python train.py --balance_loss=0.000245 --lr_router=0.00234 --beta2=0.99 --train_tokens=526700000
Below are experts of layer 5 (counted from 0) of a mixture-of-experts language model. Rows are named router (the router's row for the expert), gate (a neuron's input weights, with its number), up (a neuron's input weights, with its number), down (a neuron's output weights, with its number) and show model dimensions 0-159. Each number is 500 + 25 x the weight over its row's rms, rounded and kept within 0 to 999. Numbers have three digits each.
Before each expert's rows: "gets" lists some tokens that make up at least twice as much of what it gets as of all text; "comes before" lists some tokens at least twice as common just after its tokens as in all text. This comes from a sample of Wikipedia text that the model never trained on. Tokens count by the router's weight.

# expert 6
gets: "ing", "ive", "ve", "ke", "ide", "ning"
comes before: "s", " to", " of", " in", "\"", "ton"
router:509471490480489493473507445528502486531516476545516496502527477502482517474530465489521501497503519531511467497539489513492526499443510503481512474514506551513510509504483473484488539491527533531458564458519495478477496475523467445517488490518523509507471489518504487503485510518553469496513453515444501471468532548516470476510477483541522552538511488495473461503525482503480484468473527490523462533530465512532485479457470501503517474492538502474490515542482494472490479484497491
gate10:483501479494526532487522517497510478497513525483524513485520566500525512504540491483496539451471516514510490506472522502517538529497501476498499530483471449516445498559509447444504483481487497478498466490447511509488499444548522443484511528527479488477476483486507500487522490499526473527528506511513495481492494512498531543451480525515491462474560495499485506506549505499452494517486486470511507451491483499475481505499510500523526472523470505534533550498486476508479545496519522
up10:503453449488541496494530510518510477514515534496460499509495496512525505440478459480514489513523543529505501499550538483506493516494522490460466503506506492532517470461545475504484448543485446518476504542511514509493485527527502510523518522503508519479513526463470534484480501499502490567498495520454459506505511479495527500516484478462457504518545499446510486513531453529467506504514485518481506500453500473508506488494522487453494463517500464493482524520513516510463489440513492
down10:533520505520507477510518507520532497507505526490480480517534491519517468531475470476512502477521525501485512523512557478550509517473514519508487522517471502525532505533527512542540509476516515467505514489515465491509491515468501448481478493487486480543502475535513501509494526463553479501486500506461510501454479490496439522524506489452529500491448514521466502534515557510520489520489527532469472478543537512475481469518507494507552477457490519488538512549481515491463492496449542

# expert 20
gets: "e", "ell", "ard", "ill", "ine", "ain"
comes before: "ed", "s", "ing", "ment", "er", "es"
router:511498509487547461466560532492518519509501489474519502485532499532472517502469487522499522510507466503495500526510486542467507517501516495503511531435542512509531524522514517478458473516471511462477443503500537483463525518466526496510501501472491526507492510526536477511483472493475536545511523490514517481519455503475513516477520537534512496501471477526533508523499475525515438530483529500485550498519492514484499552437514531503527513459549509540480484493504532493453518484494497
gate1:450477518484463529497459489527457473509503508491503533478470524493506465506491523466514493526513488486433474489529523476517471458547494499506492490471480510500491450460492458518478514505481573505484459461507504499481503499500515510528523473468494501518515502512476533488480480480511484512503476515519503595507501469551494486505475480502497524498501460454418512544486491519461495519480447494505519538486465473497473503510515504491509517485523505540505484509500481504502510486515496
up1:518490555471454511486498493493469533522486520482498501527471509515478528482447485506519478481517541473508516477495469509510538479477536501519485526501496490504488498505493528481495487528520516475491527507484562495518465528490490514510529488507498485507546463543506498502443517476547527504483471489459521482472458504502519501491536535450457451535467507482558480512513491485508512459540493487499478482527512507490530473541511513494475505531528530450523478528526502521444484552494502
down1:474529500483520496517476489467487488460489496483532467491507503536460510468526496543515481479474486456531484515465512503467525503482432521491490489513465540547469538465511514514506510502492538482508468473539494500489477478480471492520529488522516521480519502494522481493523470529551529540560459502538469529511504503469531527502508526501452520519497518478453516456534506497465459491493539468548484492510518470471505513490483499504491512464450472492513509511484509477461491531490526

# expert 10
gets: "\n", "″", "о"
comes before: "-", "|", "\n", "==", "The", "==="
router:484553513496516560510468517466526469514488478474511470504514506490486452464475510485464494509522528484534491483501491446474486512538512512493528529526478513503538494484472515531507465508499458538451517528457501475509512517516530507475502539509534474517490517526542543526466490504471456477487500506446508473483513510470519543468508495499507475519560530505517525512535511500565518525477472499494537519488516529473507468479510514489496507495498483522511533476542510547510522538508494
gate1:533537467465465455456531544449513467522500509518548496498531517519482484465501488492550492516503466485521490490499518493527492481495506531528468444497511530514492483541511486477480465501502499501488525512490521520509502490512486519497481529516513518526502470496502512510491518495518447462486536492440510512488530483523530517522476503486556480490495441482503459451503502502491530504524527522479513418553482539496510484517511454501518518529501507518448519503472490504492464481518480
up1:458499517454461513525471481514470513513548507483479506563532498516503456467525478445510473484477509504498510484533477495488526505471514478483546488512510490489475556473422501498505486531506557496488518521459471519514517469468486509520473519537494459526534492481523458543498506503519534476468492510477492515545492513521497519464512511483540514501505521464526530501512523516496494497514492483500493552513491507506473473504485475567522499517508478507499486519481503492491484429493487
down1:529485504503532484561514501520457530522531502511488481515468557471535464518485508488535510578529446495485475468496529519429515521522491527474481487489491542478480496543506473502481531482515479505459472491497478474511498537469496495479491482513498487464489506441475506527525463499493478517542504544491486512536509528468510474489497498502479506474492490505518516494521551509493488474520480505504465521466499492463502538486445506518500482520504514473531484455451484525493501492512518

# expert 27
gets: "if", " part", "mp", "f", "ef", "born"
comes before: "ic", " 19", " of", "i", "fe", "er"
router:498478432503512471526495537519549521511503504481481483516506531445512531484545484480478473469496495495541478513468526481503531507499516484494546544519459498445465520460508500465535467483461533522517501497471484488544512466557485495512484510537477467509512540479530513512514543527490497539520515459496493479532529520494507490472474534494525480494487509515525481531490452479496482455536497500489499486488500458507508485511478485517506490471513521441491496522502536496458484519480474
gate44:488463485513506489519474511454498514489486472524494475469514500522498453519471517531526494491511459533481483485501505476488555504509514452500549504529511536493491545528473496464517510528545486479552496476499521536524482496514495508499465544460486503463526481473451464555487528496483440509470531467516511473471469534540502509489504478511549517506535511506493512486542495515473497495531484502502473505506492497480536536490452470480523482519507494492534492458452527540482487510512506
up44:486523520508520497507484504496485469483483471523473491490516492475507528544470530477493496492521517462501484520442532520482484483476469485495436527507502461524475515485496478478478476505513523509487518467459509491505504480496566473575494485466510496513464492534547481517504491528463536478494487497504519552513487500525486481485565512484529492486472501506502449536510458473500507510509504473507510536518542498532460499474490461464468533492491501528467513497467488493455518493510564
down44:483457500521524468471465526530509499428513486517576510492506496484507512466541511473509524500489519515530472457511479521476532494508488496533479518518514481494488487523540492490504499496511492521509475486503504494509490475530424473512519479539497501455564497523514499492507472531465486533510486526513495490447473522494513531486490492529436513525494503482492525535505499501567493520469502472512521514541475491484501520484456496519547491464517487509524538467524521505554520498503500

# expert 1
gets: "duc", "lu", "fer", "fe", "low", "bu"
comes before: "ed", "s", "tion", "ence", "ct", "ted"
router:525513544540476484496516525510483516482521505517448455471522490485484461498483461492458471497490515514506500547437495497545486487459506521470522503522511498476543491479485481446516514500531479449481501447498487461472488508483541523514507491530475527491480541483458513512516438496544507530499519491497527483494466521520552459509537534512527526503465491513488482459518449521486476519510473557471498507534514529504492469483500491494513515467513509509466489494500497501504484472500505
gate1:513496481535502521479553503493471471469507462524473476484509497509503526494536491518508549478474516532485528447511487518481530536499501469485498505500476472502511521520497514503492474507525535504461509478504515473544476510483541481469496475492489522503468538557524487516530501500474509432526419494499530490526509514489516444535489495491506461518533513496480475513516488472514475496506523527519515495465509465469490473479488538524516519453529493515499499491430484464484522521494556
up1:525491492500514558487514497553504510507529475520505500493497505503458521531497508480514529504515518481536470519498518490501495542470506498525498539493500524507528472465501472488532524489468530506449519521529497507440491468491487505489509499547493465498480514509480499504517559516496518495513497503523523528504548500516483454445502445492514510516472515452493515504523545453497519535509462549477472518488547433490502546486518528506476476502538499499503552528488508449466509499508525
down1:489533477502492488488490540535531536479499551509504490495510517472485481488459498489509520508502515466541495509485544508495474531482544527530532518509527493499485491468471465468503516518468553506501519527503465525496541495465475476513464502529474471435495501513505517481467508445449493500497473486522471513506513513500516479487532493499488539508508467517509510526515480473514489516531461476520483500513533500490551485506507517546557486508562483515499502562559526531492511458503479

# expert 21
gets: ")", "\"", " also", "}", "]", "y"
comes before: "\n", " |", " (", " is", " and", " –"
router:547463489526438541532483468529460514504475507468492481517511508483475516530545524472515509490524462465516499504457508523464466523545493481447497486524508515536510502513489464557508534498561512504472487504455479478483531494482525511569477501493510489487462458509528517499497512503474494505499467511484475461496527525494472494515485475460490451517509516516494488480492506489514487455527489521549554515505519484487478502493530534543487483509491522501516471482521486495479474506463503
gate1:464541517469504475552527496483453521452519461528503500544461510529505502541492492481552481518517473479530478529460502554551497528513457533526490495516488530517474563484490520488501487486530461495502493489507484494527522441497498479523501459469499483502473528471532505501480518497484510509503548489505472502494485525509490515524528469513479528535498531470506478516492489466473490492518495507505532502491496511455464535532463547477527500510519487497538489459459488514534475482512487
up1:479525473454506490484507473501471460480505527480507489486504527509493486489539486509541492493530457473521531539496500521508474477551493514519531555455508528514492484495481493516496483467507504537482471498481472475489509530530476534505508539514509476523502505521514455475527471507484474486474479513519497569469513513529545461510484524512503531519451488438491543531507546495488471514500519518438477507504483510471477506521528468537486478496505495469503553535451499500535477506487516
down1:468470527475506495470502521528510498517484479525432521536490482497505504507464521528517504535500540529499501535485451499510511515464515503487482496517488502498489500506493520495499486500538541446530488521485500489461518551522459459493526511532513519541484505525438555528498490485537516574534483493492509509510471495483508439528481479476551519475451456541494533504477491473501518521445520460488481492484505551500492490514506480524499509489499544499498504496506519498489488511513478

# expert 16
gets: " to", " in", " by", " with", " for", " on"
comes before: " the", " a", " be", " his", " an", " 19"
router:493501468565487579545533495481495478518472451491526531496450466516488483502474455488511506523493468485519498553501532528459516538510511503525490477497494475548487485520494536474506519501517516519502510499495506474486502507516488493479541513513505490516489517533507473503526495511486529496476501535487496508473509535504463494475518493517506505501527479500456441506523543499507524471502497447582466469502492520522522513529442471538477487479489497519482538477526508523508542494489506
gate2:502469502521505484459514517500476527465479540517475490468484519437492484478509475468481481460471480504540464506479504520501494507492472494499475510494538474516517491521509516535545482503493493492535527514471507508518518555529470493527447494567495494490479507506514486532486477481496477485558468511514460478533478540512492445511503520484522526509492526525519469513491514548519517462530523509528513495535508518494505488525481522470527448491510463443571494497487478497491504509467527
up2:527514493565471519486488497501520538506494526489511497467497528533484473528549491489500478529508507459526502536511507492532519497490534504508518506463544513485493486489524480488487494514523478489505501506495526506496511510480532490466475478508468480464516455545486499509524479522476525506493520459492513491517502502446473455489527501484482507477525476496476467512516471561499506521520491465470531494527495468514482528530503579500457522508507533448480503460493469515524471516469591
down2:489464503497508464520480476509532460507507529495509496510416502479483517453505457502509484501517497488538561490486464467461521495497538489497455473456541496505490522541495508484508493489487504539513527524526482515540486455511522499516513473484507507502491492500516531478486496496485501482504499499486487464506468484479516523495483495511508530452501508486447533454488486554514491461453489425509536462519511498497499526492496535498484511488493513487518549502445451490487548512495534

# expert 30
gets: "le", "t", "se", "ation", "um", "ity"
comes before: " of", ",", ".", " to", " and", "ment"
router:494505463531465469498498482458477568462482492463479490498495512525528493542467512476476508512521503487467526509496480476511518491468509507521484487478485525514492510521486539489491540519469540504511498460522464456488494513503510483497482477496513487513491515491531524490510488489552454515527479538488473496468479517460503454509522503512509510490458499515486513504492544516463448516531484470468558491511535519478471533519500469520494486539519505459469453546505478500448524496475561
gate10:475476468496495501502492486504482439504505541488479523486478505479468491485512479505482523452496518458542522517500496460513562459505499503519531464518459504440537533497491509509489463503497501443508484481519505500505552509504512515523510471523476488483504534481493488526526514461509495473477513559516507441510489487517473523481503464468488506498480464499518538534488501518539479460475426498503491553514477517508496517492496481488500552506445511534486500511500529491534462501512517
up10:497512534535473528476512487446544506504524499479525523527499446521518573484494442471459463519497489537494494501560484517465451485513467472492499512514496491517444519509521500483516515512476500491479532528491494493452496463486515480489530483498484475500497469521500477517507448512509457472464516528505493486503492463504515448502470478517505517535497473509464478458507488508483514527472490500525522469508517485519473496510515521440483478494478491509536482524567509509534498484492516
down10:494445520515504521519483509501491539523493514481490458491440501511498514456533524495517470473497484534495459459507473533486523504512481526488533513491500525489478501524499502503516505486486495511520517445528489541505509535500538509514528501464457502493500497504448455532497516479461498520514448525502501509450535500475555503511536555463511492504532522541526524498433524509531506508450514481492426484525480510518473491504528524479511479539482492519538525495498498488498478503489514

# expert 29
gets: " of", "ic", " from", "=", " more", "ist"
comes before: " the", " a", " his", "ten", " S", "f"
router:481496492503505510526474518480507463521518488480508505485555515512508497509493462463526452506489542494480532501491470526518478476524514526503450511482505481481462468518474527520505533477521526511544504506479512525545465503525490479477546491493550489460534474527510480524518518532488494487444461495502465502517485476474499510449506536519465508497501488518480509496521555459485510501498467541534478473508520509500466510526418522490471479503476519529453456464473482485522519505506487
gate2:508484479508519523481455494446539491459505463472536558563472477503464486505482553508497499517523495487501556495460492499478491491555484487458483546481508529503485523528463501514505505488519516540493482497523506495500504493482462496448532517478522500450495464508513471493523517539489526504491487424530498478518518505471503505516495482472484468488462503520531478511534494468498520535510502506520530518536487505505539510478494489481526516492527510475486460523494492497532492440535484
up2:481522488544495505475479506507502517563486509468463514502509497495477554503518478466468466509511462463507494526512518487518506472490470493516504498515516489516484470491504515500454525481494507550494463517508493496482485492517508512467512490519469495511494488488504582451529521513524515509495530476551498531536482481498505489518450483580540537482482495477510520476525521532501556474504460483495549495478511479499455518491499448471510490508529543506474485505508509526470494515501557
down2:480501484499523473502508500499489511510539524514515496437479460517513491511511481488497527494491476511481463514480513507431512492523493554458541497526526521524496465489518528501530475499490470514477502520488485492510458460536480512481495495450523485488526480509523430524524514478498487561515506502472470480519507504523516513499492492464448463529492503525488510498505445513532541532531492477514492478494528475553553498468524499497553524500529479498498441527494509469531474477490508